config.toml
n_layer = 13
activation = "swiglu"
moe_layers = [4, 5, 6, 7, 8, 9, 10, 11, 12]
balance_bias = false
tie_embeddings = false
lr = 0.00532
Below are experts of layer 9 (counted from 0) of a mixture-of-experts language model. Rows are named router (the router's row for the expert), gate (a neuron's input weights, with its number), up (a neuron's input weights, with its number) and show model dimensions 0-127. Each number is 128 + 32 x the weight over its row's rms, rounded and kept within 0 to 255. Numbers have three digits each.
After each expert's rows: a language model's description of what the expert responds to. This comes from a sample of Wikipedia text that the model never trained on.

# expert 29
router:124104162192167136101098113140124186134170067157096102162044118161156103092100109164139138142086164124126119117167170060169144135055098158124175135194163151110167134141110094159154099162126084087134184088122163125034152125107158124137118111125177122148149079115107134115174119132113132102140134167171185154069137061117133164136161099179131146127126098088144126147145108154162113152158
gate0:136111112142177136082162107114141060108147088134118180143140134143126146074094082163149075143130166118199097138103164145124133150139145145080126080136117164061113129124109139105221145104179117102093123174163120132157165080154129092160140100108147146049141075131077121156130173132177155113078165158143171078102119096172148110095082167140102129114097129092086196150076134132135107085141
up0:110122145124107105174112108067146093112103188092091146162134085100146125109144154151135124065139120124180107073166128077185128125092162161125102103145118112093129137167132128115086155089137129146143096131128141132168173144148164127135069135172098135119134055167074174120159082126149114098139164159063112117079118093181159152203054109084171123166113127191132157074156153073156126089101
What it handles: Single digits and time or measure units in scores, clock times and statistics tables, such as 8:00 p.m., 9:40, million, miles.

# expert 41
router:150133182111109115073120123081155170194133102177093166172119088224076157086158156150101198099141131109094146076159171135148093102128121133125095136151123202163127132148137150145110122120086144055102139145096155149138101107072137131129118133096182153125157164165169084100140143126123104106090174093156142153107140102061095156104104117137170125082146123163097112063173090169155129132100
gate0:105136106111161081096090107086140122068134157120124134146044130123114077150146082126067144090106137083072084172109163097151148134086138086154101108130157126105091142102104127156111171089122158143126174115110108191105214117123132076134166122089116132092132131092139096157068150091073138104153151117159134153129160187112134164114143113087102092046147170158068113089102150106179125078138
up0:101128173115130168114150102178154140123078136131141120125177181104164204123102175110182071158162126136129156130160106176060087133185140164091154157150074097151169138186146096144169108139117125061150107095120120110169100137161134129135103107157100140189135157119102161054179105169123129163100131133116110080128114111153091061142115110155144134161122048106137131134137118131040129177131
What it handles: Bare space tokens and year prefixes that open a numeric cell after a pipe or semicolon in tables, coordinates and dates.

# expert 31
router:101093093144101116151148058140096151081169105099139183106080173160137113155120081124109123111110105116078147181178065111114183134125167082143167153167164128131124130132084138094094131089113164124152143098088173100192125086135091186144183148155156122124160102118091141141091087110146104107120076080121177188157174080080086134124182147072105178170143102151127084140091140114114125115149
gate0:155166149123105093117140122183066170131078119149145188106141142077064110106173126177146114158106157151116133140139144101142108188157159138163089169154213102073106092094147122106187112084123098148094136146153108123121134088088142131099125098164109138124106036095159162107142139103119125143105114119097120158149154128071082135110161152105125096201134106079193108187149069163131155100091
up0:086177132166145129138155173238077098112153148146120151156151151170154142116161167068086092164121136126149105126146142108112187119162127154160171153162120114120142124079141104108140098063147086105136093070114098122146096152138116126139178115165153138143154112111180142078111138101118138132170196158155171086169174116154145168115145118145190128072161091150190079152127107158160139161197
What it handles: Prepositions and framing words in sports season and match reports, such as Led by, Finals by surface, against, after, before.

# expert 49
router:086097155160097151204158089116118140066143122126110170063174113130092142175113131108140128134144064170076132138160071129075145158094124147130161096139144105130160090145117161143133100133088148089165130107116137068176166086167103172124156087141169107159152154128112134153156107146117107095119083131110159165158122150117071125160246171100109097152088135183121115156109172102178084151143
gate0:151111183152112091127167084132094164113064117098141160136141114117098123020082087143097154158137111082101097086145130123122131130124155069102132165127143069092133173147125112169102114136151129162100170120147180066165170104145171142096146125061155159162036128163128124127083099144144094115148173128140096092134162104159122204125165133120125130106124148124117075112152077173123108060109
up0:128145133137164166124135163103133156107153115063099145126086180105167149157140107129166126033104085137119115106095153145111151152132106128152097160196111104176060151153095155142148062102105147129136111073098082197037105124108141159094174185086124116124141087163076139146181113124149103118118146178123134168144116132115169128132169117179118131121172186130114178160111209139126136119121
What it handles: Prepositions introducing a complement after a noun or verb in prose, chiefly for, in, of, to, during, such as Bronze Star for.

# expert 24
router:135137102177143091092113130167098112117138107108153067098072137195104169168131165138139145133149175135146165167108121163165106094144148130137147130136165093179154162124135136099111118119137138146159203119080149114087118142141067087131172138110083145107187098120145198092160161146140145107176056147097189125175107110089140092113200096068157149158204125151112094170143126074154126110152
gate0:110118147087091123180101145142146095122153083109111124119103135140137101155079110161141140154093154101196175140109129074130122095105196131147154095076097128156089126110164134106127161180137120050148137122093094104089116090128102158134141198126120135135145134069163138192154124128156148123158085123145055141161111097086067125190118118147194160108191176149161081167151178112110124201141
up0:072107101083063182141124139157155114122130182180177144080108163109124146100147113086140093115158176116034121175185078118122105162151138133092119112103204123155144151103144168103103139157164108152146053087122184144133139110128087062092151135164169124121106147076115115124106113142141131146117125100119151153099168118146129114083161125104117175157192082093141155154090135166191166151161
What it handles: Field labels in election tables, sports results and infoboxes, such as Votes, Total, Preceded, Production, goal.

# expert 60
router:144147177083087095071110126099127112126188080186105161173107104185082196142106176128151178097145133092092124118162151120144083081113163138140105163086138170129159087097154119147156138103138198071121126143082133108156112127138154151139085156137129140152177138184135097077106144111139144122105178071128136145083127139095125173077065096074149125104128096108108100068156089179113163157144
gate0:161130115103100074169143203114090138134122161114123136122130110130087113111190110108105160126069126097090127136056137205117090160169182096133119133118121091188117106154176120164102101177154099087126108087096102161106126125163103147088124103089112169172098116107091117123087120158127103078095189101177107160096124168121143099160110132123033131081145156138046131110151090102176138138134
up0:148157111024115181129093081111123154092125084171170172096131099153108104128207140134104157144114115073077094125087090099119112127111156085116121205149072076130138177141130091150097122158165117119114106128117195134138111098119107084061112163070139128194169183141127177152145139097109102115099169135114109088191165141147125147141144137099116110085152148171122084140112128108135093153156
What it handles: Blank spaces, letters and digits starting or filling cells in wiki tables, such as dates, Yes, call-sign pieces and names.

# expert 22
router:164113146185095080140105114150113148069143129145135109081131099139154150146078129117169155140183113091095072067156161099151120134083062144123102090142144134105147138110171114178175144135083100144159130140158109127047152148186149090158078074137156137183133099151126148135156140136105084085098096188152182102106107112161132171170172114151125085107163109072115129171165098115181147187102
gate0:077183082080088100122153114087103165118148096134149160082096166138158034152105110074157144143122084173114179057080127128109067104067131129105077137161187093100147127142142161132129077090099117142172147105204161151134122135128138147133147123145126118114116115112097068114140107143093155106086120165175127123133205135167138128191135144064172117166139136089165150147167143143137150124125
up0:142091149185154109127106148160153073112102165142125069202114130094096190093171114138098114147151140094135108179154121140119187095173127114144150153078058133125098153098096072097115204122153133114111076146077101061123123118130090108117092144127088111112124076143185203124123155097133146180133134104095163128105078127081118125084138140178099129129105169188103111103113074123087101106136
What it handles: Numbers after currency signs, such as $10 million or £300 million, and words of size or payment like large, increased, paid.

# expert 54
router:133109077082145144187167078133140130091107160129147165180134151158095116186122167098159153148168156154106093098167127147109119174124141183160146120125079153129078090147117154144118110088161090124157066165162148179137129076131104145120088131103081217163093090147138147157117126096073105104203086156140072164101103132100098160136138080091168092091123096139126179133134074136132122170169
gate0:088150090160147159187106192128159128137119143155130150197126166154168089184136097107150153104138160118122148125111108076129161092128190139119083146059124090113144099151100163164085162143142160091108127144059098147155090122171114138122144118100120140083127108118169197133081198106137070110080085176126161111134108065114093094117113079099091115140119059156154115089121089067147134154124
up0:123119169130087091091157072116087118057141139078085112089170099097126126066131140105125118141153131171122197185170131135116116158125108161096161148162151179187121141139125096124162152152150075166117100156171158132147122175084167149151094114182110075156140153116114084103156094209173168164160143058110123168108106205117104142166108147116109157107122159070152152159128125133134083125117
What it handles: Names of organizations, governments and laws, plus opening parentheses before acronyms, such as Institute, Committee, Council, Act, (IUCN).

# expert 8
router:143149107145086080143130130162165084151117084145135127173120107176072150081093173188100189156163170137051186142107104175084156118160187151142183160127109166098138124104150146131089150142130100065085162136157093151065142119084096133154112132126132100175139096126128089151117122095125123168132082082189156094104059148148120136140088124144149141148145169055118127125168082161104108106148
gate0:074125144074117149108166153235158146098125089136095092092138108158152097114082223163114153095093060151134115182119104100143181124176097134134074132103084114111108080056082126150123144138137130094134114151124137140086148093089114209127113114141137083123129158096134102108135107078122159144100165199123140150144115194132134102142114148135120147159163150148079126184108110135152168131094
up0:141154140078121137135156131133150149162113168112167133112128162140175163184128114137124114133168128095108171115101208089113028105132119123131096144138092152186159108161145069149121094142092094140166089104099180158087098229087117099068101141127094140154068114125143119087160119147091133120167088155118110065069155104137173119115190105134131097109146141143127140099176131086185165136119
What it handles: Tokens in infobox or list layouts: coordinate suffixes °W/°E, field names like Coordinates, Location, Genre, closing brackets, list indentation.

# expert 58
router:146097098106118136078105116133127135174155123142131198162144205213116137139085102147148146117149109118099163136128096140200085168154188158114123130128123111117129101123059156152156138052174082155068151135088135090113105085177153160142122143107130187138131120144171101131112109065152081078109094095101193171155100147153142130106137157145168136098166078142073137174101104151148113125167
gate0:170104139123054119190148117184143043129076137134089120143116144155061111107124146142149109117078113104079114131127139103116127136132147184114191133090214170093157099116133113139168174123173162098107121110137139057135171142144126118118134112160094122099084076123120141106104120069147122151111105090123132174157120141196133137179114121116078158083116094123164148216192133160141091106118
up0:149061135152184149117100132155090110113100151123144130172125147109129128097127133044132136168135150141151169163105128144133132180104130104112105166117148192181115119080119116094142135131171176128142166115142114159179169163099103155130168134057113122124140136095125185149103139121155155056084172155185071060108136113164143181104111115152206149094128078155098179068148098192129118100152
What it handles: Abstract nouns after the, a or a possessive, usually before of, such as success, rights, role, fact, impact.

# expert 23
router:115113167138124105096154139134138124157098155162164110104067114098115170111082146160133085103153148116092148102146209132153136097133079104086080122165146085110168143105137112164137073095114100120104075087142141124105147180163128090149125145163198061156094130129085113112134160160073116173144132202187163163101152124106148163155214171169118069090156122087101099110147098128125078097116
gate0:092090122173122152154078071151117148079115178134150093103150120116138153087104134129115074145117119172121131120136183087140151145162119129181151141144173098072096026077167124109115109079191102158168109074137062119137173124156092086094115111129136141099137161093069142123058130109094108082164063142143102070075105143146116167126141148156145089104107189125157096113113124129104103114122
up0:170134109123118172144171102125145127181068098145141103159134119067152144134150095196082173195116076111145070101146137140107122132129089144182127143081142132150082113103100147176072112090133123199132112110107065146058152160150158150113088134155157096133079128088097165133107128092126093161162116092081129124096183094148127103138099099106156151097127120112096122146080072181157186109068
What it handles: Leading digit chunks of years and large numbers in prose and tables, such as 198 in 1989, 201 in 2011, population counts.

# expert 34
router:136157164103092088059089116081121147122166094191094168162118084195086169136116166133164171074188103089088138098182151134148082079108150160143098146112131167150144088101148123148146147109107191077124147131106143133142115125117157145105083172129155137149178123191148083091112160126125146152108146077151132126072113153088118165091067110080157141110111109119102131076154084184090148154158
gate0:170181124182125193153105168102125148132149150141085156131189111163170165148165148147133123157154119169135151125128090128124146153107122147105153124148106139147198106131154122120094154145073066087077089088125121138138103139146069160107143091094154155079176097078097201151176102132115148110111102102123101105066154144111136139111141135158019150120056106154152182134122116127201168147118
up0:116173124101167140125143128078133119131078161145143119154215145104121124120151106109118120106180131140145110093169082105152133151140164113134181080124104144114137126127113122089098097132110125108153112116110132134149124029147082130052156112099178126106154129067075200074154124163080108107066108117157140163129105075075125103120175091082072163116064148127171204113143090164125107124101
What it handles: Word pieces ending foreign personal names in sports result tables, like Göss·ner or Sü·zer, plus spaces, pipes and However.

# expert 17
router:103120129201092128141075087102070097123146068106142189069121159176060160194120154106111142139133089094112137103107154162112128099148093185159140063147150091146127115160146168152149115134139110104101147153119119092085158162130115107170151086151106179149125101133095174096152153175055153054103100161098106074111099139153116081168147148155115095098081122146112106148132117055115130110146
gate0:135077099143102155122115117124095099160147173119154099163142136152101097162103090083145166088109109056105123071086138140093093046195165114152058132087140066174145114163150162103121115171116110122158111116072144116077126187127129168136174117149077155113141110095115132180188157122126122075071090100115159073127119092159137066122103139163170151127158149129145158113135151141156127187156
up0:151048097147107123132125143096080094111146220121158123174151125115119130165121113109125177104083130084091116095116149091108089065201159138156076126130144092168130165146136124136102136188112106093147144144120069102094137170157108159085186122152125181110167117068103145178106098130099124086118086095112111059108143118164194119128106144165161130104187152152130162127136174150154108185156
What it handles: Past-tense and participle verbs or their suffixes after was/were/to, such as won, arrested, transferred, acqu|ain|ted, diagn|osed.

# expert 46
router:134146073071117092093117140123146127159098100110173113144058099154174147092084155142130159108122120092121122163163149118148106142091091093130131172095123145153156120160175098168160146147097068114159146119105147114130106181156105127120146166167083138102121112004137111110153119155105164117148076122102192085130169091139143157171204081137121081106141119061161164093164135121146092071103
gate0:164129096090154123134126085086161187116091067149138067125098166085099120104162055121122131132143136138141134132113100154177124134123088143152178118151164121139120102088178189047107119103165125156118118181140182105126101129092090112137170144153152183139151180047150183166134175141119162113178093184101124152113079158132119126134156110091195096146144132136158155100174147085103142082094
up0:104131108121069168122082130106171117136153176122095182081126128157168123140111201145095087132087155143075130154134144059089159108126146091147116161183123159096088119176116123183150174140107084110167187103100074163190127138152165090096117186127088131099160098148116071089106134063158122156152117133151113129145181123120109170158157171151108127124140140103131084185100140132176102194126
What it handles: The space opening a numeric table cell in election and census tables, before vote counts and percentages, plus %, ± and − signs.

# expert 57
router:185077114095092094151096164121108172109186159154114133162118126125104133133097166185119126170096082159108165099121103179152088107147138066102165186102076158113099135107129118162102176170100152103090103134076130155155154178158080115169111163127131056084130170125091163141146117166127129151170155128079075111118179161117165106154064157137110115069103088135097118075137148080129165156158
gate0:082097113218138143150127124112120080106212126137169075117111185093128116104050160107051147176131119149124098112155085140153095150120107148142130118112056145118181133146099130158148144172126138124157156153079198088150127091120110104186176088140122149141131145155164106154178118141153139114114097128087117094202096136113172171155131167121090113156129117206148100145147146113113123183110
up0:075109142116138175133128097059123120102156172084143055147119213117066110120086139089146118115131146071141144096129134148117076136126130073140139089103048147077082121169145087143120116170123097143117120126166131121096168105144111144109096107121118123091111119083144152196174073132138110092103146130095155150189095155157165143156106183132090099140126102204201106133115113085100112169158
What it handles: Word-final pieces of Latin taxonomic names in taxoboxes and species lists, such as -idae, -ensis, -aceae, fasciata, Animalia.